Experts of a small language model.
Experts: 8 experts in each of 9 layers, a sigmoid router.
Below are experts of layer 2 (counted from 0) of a mixture-of-experts language model. Rows are named router (the router's row for the expert), gate (a neuron's input weights, with its number), up (a neuron's input weights, with its number), down (a neuron's output weights, with its number) and show model dimensions 0-255. Each number is 50 + 15 x the weight over its row's rms, rounded and kept within 0 to 99.
Before each expert's rows: "mostly gets" lists some tokens that are sent to it at least half of the time; "comes after" lists some tokens at least twice as common just before its tokens as in all text. This comes from a sample of Wikipedia text that the model never trained on. Tokens count by the router's weight.

# expert 1
mostly gets: "5", "4", "8", "6", "7", "3"
comes after: " ", "1", "0", "9", "2", "8"
router:25 34 40 30 50 35 70 52 47 79 72 60 38 37 60 59 67 54 69 36 40 59 66 76 48 80 42 49 41 39 51 61 32 56 52 75 38 44 51 50 25 68 40 44 58 63 28 31 52 48 53 31 55 39 51 56 32 37 48 34 41 81 41 58 43 50 63 44 25 68 38 41 39 70 55 46 59 59 50 41 58 40 73 63 74 57 75 90 51 53 44 61 55 30 40 57 39 44 00 42 43 41 51 56 50 48 48 55 29 45 47 61 37 27 61 59 74 45 53 34 56 91 39 55 53 50 26 60 50 88 43 26 45 38 47 62 49 56 53 33 43 48 48 40 76 42 56 51 72 63 60 57 42 58 50 36 45 56 45 32 52 48 48 46 25 66 67 58 48 30 65 69 23 53 49 45 69 51 26 26 66 36 41 23 69 67 62 67 63 70 28 47 49 46 38 37 45 54 77 32 44 45 24 65 44 49 43 43 42 62 70 41 44 67 59 75 61 41 51 61 82 43 43 64 51 43 54 55 73 33 41 46 58 43 56 44 34 66 56 79 00 55 78 48 59 27 77 38 55 31 40 34 46 44 77 56
gate20:55 51 47 33 58 37 21 41 49 62 48 55 30 57 54 14 56 66 44 33 46 43 43 76 59 62 54 55 40 50 17 27 22 37 59 69 39 74 40 45 52 38 52 38 42 45 52 43 37 66 31 38 66 62 16 47 53 76 52 64 34 48 56 55 57 71 33 54 30 27 39 40 27 33 22 33 49 36 55 61 56 57 72 54 42 55 59 35 67 40 55 33 58 19 76 41 57 40 33 40 46 57 23 38 79 47 50 60 64 47 62 36 53 48 51 48 38 54 45 71 31 60 44 62 63 52 71 73 37 50 57 75 38 42 42 43 52 73 39 20 57 45 44 62 43 60 52 61 18 46 70 31 54 44 66 52 44 37 79 19 64 44 44 62 53 55 46 44 49 82 57 40 30 35 30 54 14 39 39 40 69 50 44 42 40 57 51 69 43 67 52 31 57 40 82 63 42 59 38 33 53 49 56 41 79 24 83 49 15 60 71 51 39 25 58 65 73 23 44 48 60 37 42 21 31 71 52 66 63 61 82 51 36 46 38 50 68 47 52 67 24 51 55 45 56 51 58 37 51 79 38 65 42 09 37 75
up20:80 73 20 37 66 42 35 36 21 48 65 53 63 46 37 47 55 75 52 62 40 38 33 48 44 46 33 38 60 56 42 49 03 60 41 58 57 41 52 48 21 31 54 44 53 44 45 50 36 33 59 51 25 54 34 46 69 57 34 58 38 39 53 55 59 64 46 58 40 53 52 47 56 68 31 53 65 53 41 38 34 30 54 27 74 44 60 46 68 36 28 41 55 65 50 21 57 25 51 34 49 15 56 40 80 26 55 43 60 57 19 73 57 44 69 71 26 48 61 34 51 19 48 52 60 43 44 42 36 29 18 20 53 19 49 39 48 53 68 16 49 80 30 50 31 61 26 46 40 37 38 36 55 28 20 54 60 63 58 51 58 37 60 50 47 43 50 57 43 43 49 73 32 40 42 72 48 46 48 27 02 58 43 63 26 38 54 55 50 60 74 50 71 60 50 47 23 53 46 53 55 32 78 60 32 65 57 61 10 64 61 53 44 44 44 60 57 44 60 41 45 37 54 57 50 63 18 26 29 33 46 28 45 52 48 59 59 28 44 66 65 71 53 40 48 21 58 48 54 25 28 31 46 47 49 27
down20:61 53 50 73 60 27 59 70 42 60 74 28 33 44 48 56 60 79 43 52 56 53 38 72 55 56 56 37 59 39 57 39 36 54 60 50 46 64 55 62 58 38 44 71 51 40 46 48 45 06 54 45 42 33 64 43 61 64 54 46 39 20 72 42 20 54 19 62 61 60 45 48 45 42 53 69 45 70 65 52 48 72 74 48 56 26 76 40 73 40 35 49 48 96 49 45 35 60 35 48 32 26 32 46 46 52 28 47 44 38 36 70 48 54 49 77 47 44 69 67 47 66 45 79 57 63 54 46 46 41 26 20 65 27 74 24 40 72 54 03 44 26 77 62 46 72 30 67 54 56 38 31 29 75 23 33 31 43 80 36 41 68 40 49 63 40 33 35 61 68 71 53 16 43 69 46 39 42 53 33 35 50 51 71 83 36 70 43 47 34 63 48 44 39 43 31 27 42 54 62 63 40 60 40 44 51 36 41 62 65 56 32 73 62 38 41 53 51 35 62 39 33 31 37 64 67 28 41 76 46 46 57 43 53 51 35 48 29 70 28 58 49 52 39 27 47 68 61 44 68 32 39 38 54 33 54
gate21:60 59 27 41 54 40 74 46 45 24 61 52 35 55 65 50 33 26 29 44 46 31 45 68 31 90 44 44 98 66 70 38 34 38 54 74 43 47 40 61 27 40 52 63 79 36 70 46 68 57 58 42 59 57 34 85 63 51 72 38 71 34 63 57 49 54 39 52 53 64 87 68 43 42 60 54 38 30 45 45 62 46 49 47 48 76 68 74 74 40 66 60 40 34 54 64 41 67 38 56 57 48 55 45 65 46 34 57 56 34 57 62 54 54 60 49 29 32 42 61 51 44 40 66 62 31 39 57 65 70 45 49 70 36 40 28 43 72 40 46 60 29 47 57 45 44 38 41 24 40 52 53 46 54 60 68 76 36 69 48 80 44 59 41 38 63 64 59 78 25 34 96 45 46 56 70 38 45 28 45 50 37 41 27 61 57 53 45 49 54 48 62 61 45 51 52 61 44 53 34 31 25 42 38 53 32 74 62 55 59 62 34 52 30 32 41 65 67 50 22 28 38 40 51 40 11 46 64 49 54 53 48 38 50 66 61 48 85 26 58 22 55 77 25 36 32 50 78 31 26 45 35 49 54 88 53
up21:56 49 61 34 53 53 77 36 53 30 47 40 58 66 61 60 37 64 59 53 51 44 12 46 58 32 49 72 90 34 47 67 45 27 80 34 23 51 70 37 55 62 45 66 44 41 60 49 50 48 71 58 65 53 80 54 42 49 35 43 50 43 56 65 52 45 86 44 56 50 59 44 69 71 35 49 50 48 58 62 44 79 57 69 42 78 60 61 60 40 60 63 36 49 58 59 55 42 32 12 27 59 79 24 75 66 50 53 46 32 49 44 65 48 77 63 47 31 42 57 77 30 17 33 22 39 66 38 47 59 23 41 24 42 49 30 84 31 45 44 60 68 54 49 34 31 61 72 62 62 33 50 37 68 40 66 12 60 48 42 31 75 66 86 37 27 65 43 47 70 36 66 36 52 58 55 47 51 42 27 72 55 66 55 27 55 47 68 55 53 38 51 55 40 61 51 56 32 25 56 49 50 34 43 53 36 43 39 67 58 42 49 35 67 53 28 61 23 69 46 68 50 54 64 41 62 23 52 41 58 49 62 67 86 72 49 50 51 50 48 23 40 35 27 60 50 32 35 76 55 41 59 63 59 57 40
down21:83 58 60 43 61 51 62 44 43 28 48 35 59 46 60 31 47 51 28 43 52 53 80 61 56 39 78 40 42 74 60 32 38 13 67 58 17 59 60 49 32 52 50 45 70 41 40 55 54 39 50 35 65 61 29 47 53 46 61 45 42 22 55 53 56 39 35 79 45 64 45 52 61 29 67 25 60 65 58 48 64 32 83 31 43 67 51 51 47 47 69 48 50 00 55 26 78 44 57 49 42 55 33 62 45 49 41 84 60 58 59 58 60 45 64 50 65 44 36 50 63 18 44 66 55 75 20 52 49 60 56 54 63 60 33 54 21 68 54 76 40 41 67 22 18 72 31 46 67 62 34 49 66 33 88 54 40 46 54 52 65 46 56 79 58 57 18 62 59 55 52 53 53 28 48 55 52 48 58 77 36 38 51 29 47 50 18 60 42 43 55 21 60 24 62 38 58 59 71 63 74 67 58 41 60 67 49 67 61 58 47 60 44 55 76 64 40 69 65 72 62 29 46 44 61 32 81 40 43 61 35 44 53 34 57 52 49 50 51 14 73 35 55 71 52 50 36 50 51 54 67 49 56 39 68 22

# expert 3
mostly gets: " a", " his", " the", " an", "The", " The"
comes after: " |", " the", " of", "2", "|", " in"
router:53 63 55 27 52 54 50 51 61 38 44 40 50 45 66 46 56 41 48 57 40 45 54 44 51 66 49 38 51 56 48 54 56 56 66 53 43 48 33 27 51 28 40 48 64 66 49 50 57 68 64 54 45 15 30 49 60 51 26 53 49 55 38 48 72 66 59 24 30 38 57 51 54 29 49 50 52 66 30 54 56 57 49 82 75 67 92 79 32 58 42 46 51 45 42 61 53 55 21 37 15 66 39 37 81 42 35 75 34 27 49 42 34 40 55 52 76 60 61 39 60 85 45 46 46 64 43 66 37 68 44 72 64 39 60 41 61 69 48 46 32 77 45 30 43 37 67 59 53 57 45 32 46 47 52 49 45 44 36 41 43 51 59 55 55 72 42 25 47 32 60 71 52 53 53 29 47 66 46 69 23 26 19 09 68 83 29 62 56 47 69 65 30 13 80 74 55 44 53 19 33 69 45 36 78 55 58 58 50 54 71 42 41 54 73 61 29 24 41 64 78 57 51 58 27 48 76 38 51 33 23 60 44 66 59 67 44 64 64 66 06 52 47 64 61 16 53 39 48 43 55 46 64 42 69 37
gate15:55 37 58 46 38 59 41 44 30 57 62 42 40 58 73 73 43 60 41 36 44 34 59 88 28 66 59 49 44 67 49 65 38 49 34 34 11 40 47 81 69 58 73 47 44 44 21 37 35 75 24 59 36 38 44 20 69 57 33 50 65 73 33 70 75 51 60 60 44 71 86 70 25 22 38 44 46 58 46 61 57 46 43 46 82 63 29 43 34 59 52 48 54 24 71 74 40 65 56 35 75 76 50 50 47 37 40 68 36 45 67 52 29 55 54 49 59 42 57 54 55 66 48 78 47 35 43 59 32 50 53 57 69 63 38 00 54 45 66 49 60 56 61 53 36 64 69 41 41 30 77 49 68 39 47 52 46 34 49 44 74 18 48 91 36 61 59 42 68 41 47 45 40 61 42 59 26 67 57 46 60 49 68 33 22 41 79 34 35 40 45 45 39 17 57 53 47 34 79 71 44 39 48 51 50 54 43 59 17 63 54 50 23 46 62 64 51 56 49 66 51 65 28 55 71 43 53 48 41 31 49 54 62 53 70 46 29 58 54 77 55 43 60 40 66 51 36 47 49 53 53 29 69 40 76 49
up15:56 67 81 60 45 69 41 41 54 35 80 72 45 41 53 41 29 46 31 24 55 42 42 37 40 46 86 32 60 61 49 57 56 60 58 47 34 32 51 85 58 35 36 69 39 65 76 41 55 31 24 27 48 64 40 56 49 31 64 62 65 39 59 67 39 46 60 66 76 62 44 42 45 68 59 60 75 49 75 25 64 18 52 51 43 43 50 27 79 58 61 74 53 45 51 59 37 60 55 41 57 49 35 31 48 53 58 45 70 72 57 47 57 51 51 27 64 43 44 45 52 45 61 67 74 30 44 41 43 35 62 50 81 59 39 78 38 53 61 66 45 52 48 67 51 57 32 43 31 15 37 48 36 50 56 59 46 50 23 38 49 67 23 43 66 44 47 35 45 56 76 48 67 07 42 39 32 51 68 48 57 49 43 49 45 58 52 48 56 58 44 57 67 31 72 50 42 52 57 51 71 31 42 39 58 63 24 09 37 46 48 45 96 38 20 45 51 36 51 44 70 75 68 62 53 09 22 52 35 73 56 34 54 52 34 65 41 46 37 40 56 16 49 49 50 68 53 26 55 29 58 55 46 49 53 92
down15:59 47 61 74 24 42 63 64 63 56 48 25 91 74 44 55 50 53 51 44 48 34 60 51 44 45 46 36 26 64 27 35 58 62 31 38 40 55 61 27 57 38 53 51 52 32 48 28 72 41 36 49 39 43 27 47 73 29 32 40 55 75 37 46 32 48 63 41 50 58 64 73 27 81 84 34 55 34 73 43 53 52 51 61 62 36 48 27 27 45 58 38 40 77 78 66 51 53 46 50 49 65 65 51 76 31 78 66 37 49 35 57 46 84 43 61 40 51 67 62 27 65 38 73 78 56 59 32 41 49 36 65 53 63 24 35 47 68 39 50 58 48 40 63 34 78 28 66 43 59 77 37 63 59 64 20 27 39 53 63 81 34 34 69 52 49 41 29 42 60 38 55 51 60 50 49 75 67 48 30 32 55 54 37 35 67 49 53 36 57 28 55 62 39 77 73 53 42 50 36 42 55 44 54 40 45 43 59 21 33 70 39 47 51 69 42 55 43 29 76 49 39 65 34 62 49 65 61 58 46 24 78 17 56 53 42 62 28 52 67 68 38 68 73 28 69 73 66 61 43 67 48 79 50 52 38
gate16:23 55 56 53 38 60 59 47 64 53 38 30 42 46 16 47 40 44 32 37 44 55 71 48 71 60 30 47 18 75 67 42 49 49 51 48 46 83 70 31 12 38 46 65 52 81 43 39 76 48 41 69 70 54 26 53 69 60 72 53 48 39 59 38 48 45 31 50 52 50 63 21 66 44 46 67 19 89 18 47 51 59 34 37 66 47 40 74 30 61 54 75 45 34 67 58 49 50 34 50 42 75 70 57 63 60 24 56 88 44 67 75 52 38 28 47 54 43 47 56 55 50 39 45 52 64 59 77 32 28 22 62 58 50 63 60 46 53 62 46 57 24 55 51 60 62 42 42 51 36 32 38 57 47 50 39 68 54 58 30 49 85 61 74 56 66 81 43 45 56 50 56 61 85 26 29 49 29 20 45 64 29 49 19 62 48 41 54 54 49 41 63 48 32 58 67 73 54 62 52 66 59 62 42 62 58 36 40 66 44 55 43 02 37 51 42 43 38 24 53 55 56 28 44 66 48 58 43 59 49 49 62 55 40 56 55 46 43 69 58 43 68 35 64 30 36 45 33 55 57 37 62 87 35 49 27
up16:76 65 47 65 38 38 62 71 06 60 08 50 64 22 55 37 42 14 67 28 41 39 36 60 40 27 25 40 46 32 73 50 48 62 51 34 47 41 59 63 76 52 63 56 53 49 46 44 61 79 55 75 54 54 51 73 58 47 74 60 64 43 64 69 38 68 49 62 65 07 64 38 69 45 66 51 35 66 65 62 41 49 61 64 43 24 46 40 56 59 34 57 58 58 42 61 99 42 54 47 58 29 61 59 38 60 57 20 42 61 25 62 47 35 82 47 48 48 76 37 61 70 49 33 49 48 42 37 65 54 72 53 72 38 41 35 50 74 60 55 47 39 60 37 59 68 68 52 60 72 52 44 76 40 64 53 57 71 65 39 49 39 52 24 61 50 62 43 52 54 65 14 45 56 24 37 42 45 58 52 54 62 68 54 39 62 30 70 61 54 68 49 34 84 33 55 42 29 58 38 58 45 56 45 53 47 65 40 58 04 51 80 63 46 47 33 56 53 47 38 65 55 44 65 49 45 50 52 64 55 58 50 61 65 39 66 64 90 55 39 53 53 45 38 62 75 77 38 69 61 61 55 39 42 40 47
down16:52 34 35 71 45 46 49 40 79 32 35 59 63 37 48 31 40 30 30 53 58 53 78 79 45 42 48 42 71 57 56 33 61 49 64 45 55 61 53 46 59 77 62 70 20 58 26 58 43 45 52 56 43 75 40 68 67 63 45 37 43 47 51 70 23 58 47 63 22 35 74 68 56 21 40 64 58 40 74 52 45 61 61 92 48 33 49 63 59 49 44 56 63 49 72 72 30 62 42 49 47 55 34 51 83 67 88 45 53 47 77 60 49 29 61 88 27 51 68 86 40 41 50 83 44 50 66 29 37 46 66 57 72 59 50 37 37 55 86 56 44 69 55 57 52 39 69 35 33 60 41 25 57 65 86 74 49 51 50 65 59 65 52 29 41 27 68 29 60 41 64 27 67 57 56 40 61 36 59 54 69 28 45 42 49 53 30 44 32 50 63 40 41 56 71 52 55 59 44 37 73 45 67 35 69 68 47 52 69 65 26 38 33 58 38 56 57 59 47 63 44 56 25 37 58 41 49 46 34 67 49 46 45 39 55 51 44 49 22 58 08 65 40 47 25 41 27 64 53 45 55 47 73 46 73 46

# expert 5
mostly gets: " |\n", "|", ".\n\n", "\n\n", "==\n", ".\n"
comes after: "\n", " |\n", ".", "-", ".\n\n", ")"
router:57 57 44 30 51 59 61 71 41 41 32 43 48 67 53 27 68 54 49 40 59 39 40 68 43 67 56 74 59 25 32 35 22 41 72 42 24 28 38 50 47 52 36 31 63 64 45 45 53 59 48 41 60 46 32 54 70 41 41 59 28 49 52 47 45 54 58 40 46 47 62 29 44 42 56 41 78 70 22 71 44 40 59 96 62 64 87 18 36 63 38 59 51 37 47 53 69 36 34 76 42 33 43 40 90 52 38 43 47 42 50 35 46 44 64 72 70 48 43 77 55 65 43 51 49 56 33 28 71 62 37 45 65 54 64 49 53 42 85 54 40 37 48 52 79 53 66 36 49 62 63 53 18 46 70 34 32 53 32 25 54 52 50 49 50 35 42 37 29 16 44 67 43 30 51 26 29 53 46 40 36 38 40 50 75 85 21 54 62 54 23 56 35 39 70 46 52 45 64 19 70 53 06 58 43 25 39 44 32 50 49 53 44 52 47 81 41 46 58 58 75 59 40 73 29 47 40 42 57 46 33 28 49 45 51 60 36 33 65 38 26 41 57 74 73 23 41 58 54 56 42 40 69 41 62 64
gate21:61 83 43 47 49 53 57 37 54 55 37 50 58 72 36 60 49 48 61 27 61 28 58 29 40 53 48 45 40 37 92 46 61 64 88 32 28 41 30 24 40 51 65 61 67 55 40 46 64 46 65 77 48 32 71 48 42 67 56 53 50 31 24 56 57 52 69 04 41 42 36 24 41 37 38 59 59 45 34 21 37 61 38 43 50 44 48 49 20 34 61 30 40 51 66 79 41 25 23 62 37 61 63 63 43 90 25 59 43 39 72 54 55 54 38 48 46 54 37 34 64 62 60 61 37 56 55 81 48 47 86 79 30 48 33 60 64 43 60 44 28 41 56 59 51 52 60 42 39 68 54 31 66 45 52 57 49 59 32 66 20 39 45 35 52 53 57 55 36 55 62 69 52 55 36 41 64 27 56 63 55 50 65 55 56 31 61 54 55 87 55 30 31 41 72 54 43 53 44 50 66 42 38 64 49 61 49 48 15 46 44 61 44 63 70 74 44 53 32 55 91 58 45 37 39 66 89 51 60 44 50 59 74 32 45 28 68 35 42 60 46 59 56 68 60 66 49 33 48 66 43 60 79 71 65 77
up21:50 31 61 46 24 63 66 54 68 49 72 48 43 50 64 51 55 65 36 62 44 18 50 48 58 46 48 33 53 56 64 42 57 39 44 51 47 44 54 38 63 65 49 46 38 73 69 56 52 67 53 55 49 88 78 59 37 40 43 31 50 73 47 29 66 49 42 49 72 41 30 42 70 42 40 58 19 44 64 43 34 40 29 38 59 30 77 61 66 60 56 62 55 50 61 33 49 51 50 51 37 29 45 51 47 10 69 30 99 47 40 42 52 66 21 39 67 36 33 55 41 58 45 31 58 30 34 56 44 57 57 34 67 42 50 65 62 43 59 60 38 53 46 69 73 49 49 59 58 59 24 75 23 94 35 16 75 77 48 56 64 55 56 32 51 41 63 30 57 69 45 49 41 63 63 67 31 52 40 60 48 54 42 65 73 82 37 58 55 44 54 62 48 20 36 66 39 67 52 51 40 45 50 32 63 46 52 45 64 51 44 28 67 53 77 69 23 57 54 18 53 49 20 16 26 40 49 58 65 45 51 60 31 45 05 53 61 36 47 42 56 44 14 53 38 60 19 52 58 60 55 38 50 45 69 27
down21:22 34 47 60 47 49 62 09 34 29 77 43 44 60 63 46 33 46 28 20 64 31 48 46 45 27 50 54 43 55 60 52 58 50 56 57 50 70 82 29 75 57 18 27 35 55 38 24 37 57 84 67 58 47 31 75 61 40 37 36 59 63 67 60 46 42 50 40 42 48 62 71 62 64 69 46 45 42 54 60 60 54 39 25 58 57 84 54 40 57 44 55 63 33 58 44 47 53 63 54 42 46 30 92 53 62 49 23 69 56 57 69 35 58 49 63 35 71 59 29 39 57 46 47 34 61 58 65 48 62 74 49 78 25 28 53 40 70 23 50 62 56 22 25 45 47 52 52 39 35 48 56 46 25 41 34 38 34 62 50 53 54 57 57 40 51 76 50 40 80 66 51 38 54 68 51 55 39 44 58 66 49 32 55 54 26 37 41 33 78 47 37 49 56 67 58 86 64 60 42 33 85 44 74 52 43 52 42 70 49 70 60 50 49 35 48 34 27 67 23 50 59 41 46 63 37 31 47 51 43 41 71 78 82 32 42 44 63 52 64 53 03 36 78 47 50 56 70 51 46 66 82 46 44 51 53
gate22:29 45 37 45 30 56 43 35 46 39 48 25 21 44 43 37 52 49 71 46 73 17 43 35 33 39 41 25 83 60 27 55 39 54 44 47 28 21 56 33 36 41 35 29 70 52 58 21 42 80 45 65 44 34 54 40 67 63 54 61 31 50 61 63 62 59 48 49 40 34 50 65 11 47 48 26 40 61 47 58 60 35 60 64 71 38 39 47 49 41 57 47 40 33 60 44 51 39 26 37 45 51 50 22 68 67 52 34 55 08 41 60 32 58 37 89 61 38 23 45 40 32 49 60 39 44 39 61 49 47 22 61 47 60 52 42 46 29 54 41 14 28 21 56 59 53 12 50 24 40 62 59 46 51 47 55 66 66 69 50 53 62 61 27 49 57 30 58 42 36 25 58 40 58 34 24 40 45 51 49 61 36 60 55 42 53 53 63 49 49 44 52 43 37 82 71 45 48 53 50 57 64 31 41 53 45 28 66 52 73 46 32 29 62 41 67 50 49 79 74 36 34 66 11 31 45 55 40 57 71 36 47 36 54 22 65 40 62 60 56 38 31 42 48 75 47 30 64 45 45 35 55 99 38 32 61
up22:53 71 24 57 51 45 45 57 61 49 30 64 88 68 51 53 59 38 65 48 50 73 86 48 67 29 47 64 36 39 70 57 75 71 61 38 45 56 48 61 36 21 29 66 55 42 66 33 77 35 76 62 70 59 62 17 66 62 30 48 65 34 23 64 50 49 46 34 63 93 47 48 44 51 51 52 37 37 39 34 46 68 42 41 44 46 22 45 38 55 27 48 66 61 38 49 49 47 64 55 61 36 50 58 46 55 35 63 58 39 74 64 25 65 27 49 46 48 55 27 61 68 60 62 47 62 65 54 78 44 32 56 51 88 49 36 70 28 48 52 77 67 56 36 40 23 43 40 53 49 54 60 60 67 61 37 50 49 58 59 55 56 55 72 82 48 75 34 00 58 57 46 61 57 43 30 42 62 35 62 43 56 42 36 69 59 58 51 64 37 47 69 42 88 27 48 42 21 37 61 38 46 77 67 52 46 24 43 56 36 55 60 64 30 34 48 60 52 07 61 45 36 67 50 52 19 41 67 25 73 45 46 55 34 50 65 55 58 35 51 60 41 24 46 55 50 55 39 65 45 39 39 34 21 54 51
down22:33 60 60 67 37 45 32 65 59 48 29 77 57 60 78 46 65 54 93 39 36 71 52 44 46 58 64 55 27 56 27 67 65 35 48 61 65 36 61 46 70 38 59 33 40 46 67 70 48 63 51 75 52 45 67 51 47 66 44 34 47 64 46 62 19 49 51 60 42 57 57 52 42 47 59 53 48 63 35 06 44 58 55 62 78 57 50 62 67 00 50 64 59 39 58 31 64 15 31 64 55 52 34 49 45 52 54 57 53 52 80 70 60 19 40 32 40 37 18 59 39 41 51 65 49 79 52 49 47 42 61 99 51 57 55 52 17 73 48 53 45 24 25 60 66 52 33 61 62 51 48 56 44 65 54 28 51 58 56 57 34 30 45 60 84 30 61 48 39 65 51 79 57 36 72 52 31 41 42 56 39 58 52 47 82 27 61 40 49 71 48 57 39 56 52 65 85 57 60 48 62 54 35 65 58 42 20 57 66 45 52 42 42 43 40 43 30 66 55 59 49 32 40 74 58 74 40 68 76 63 61 37 43 48 31 53 71 75 59 31 18 60 54 50 67 50 41 50 62 66 51 43 53 30 43 42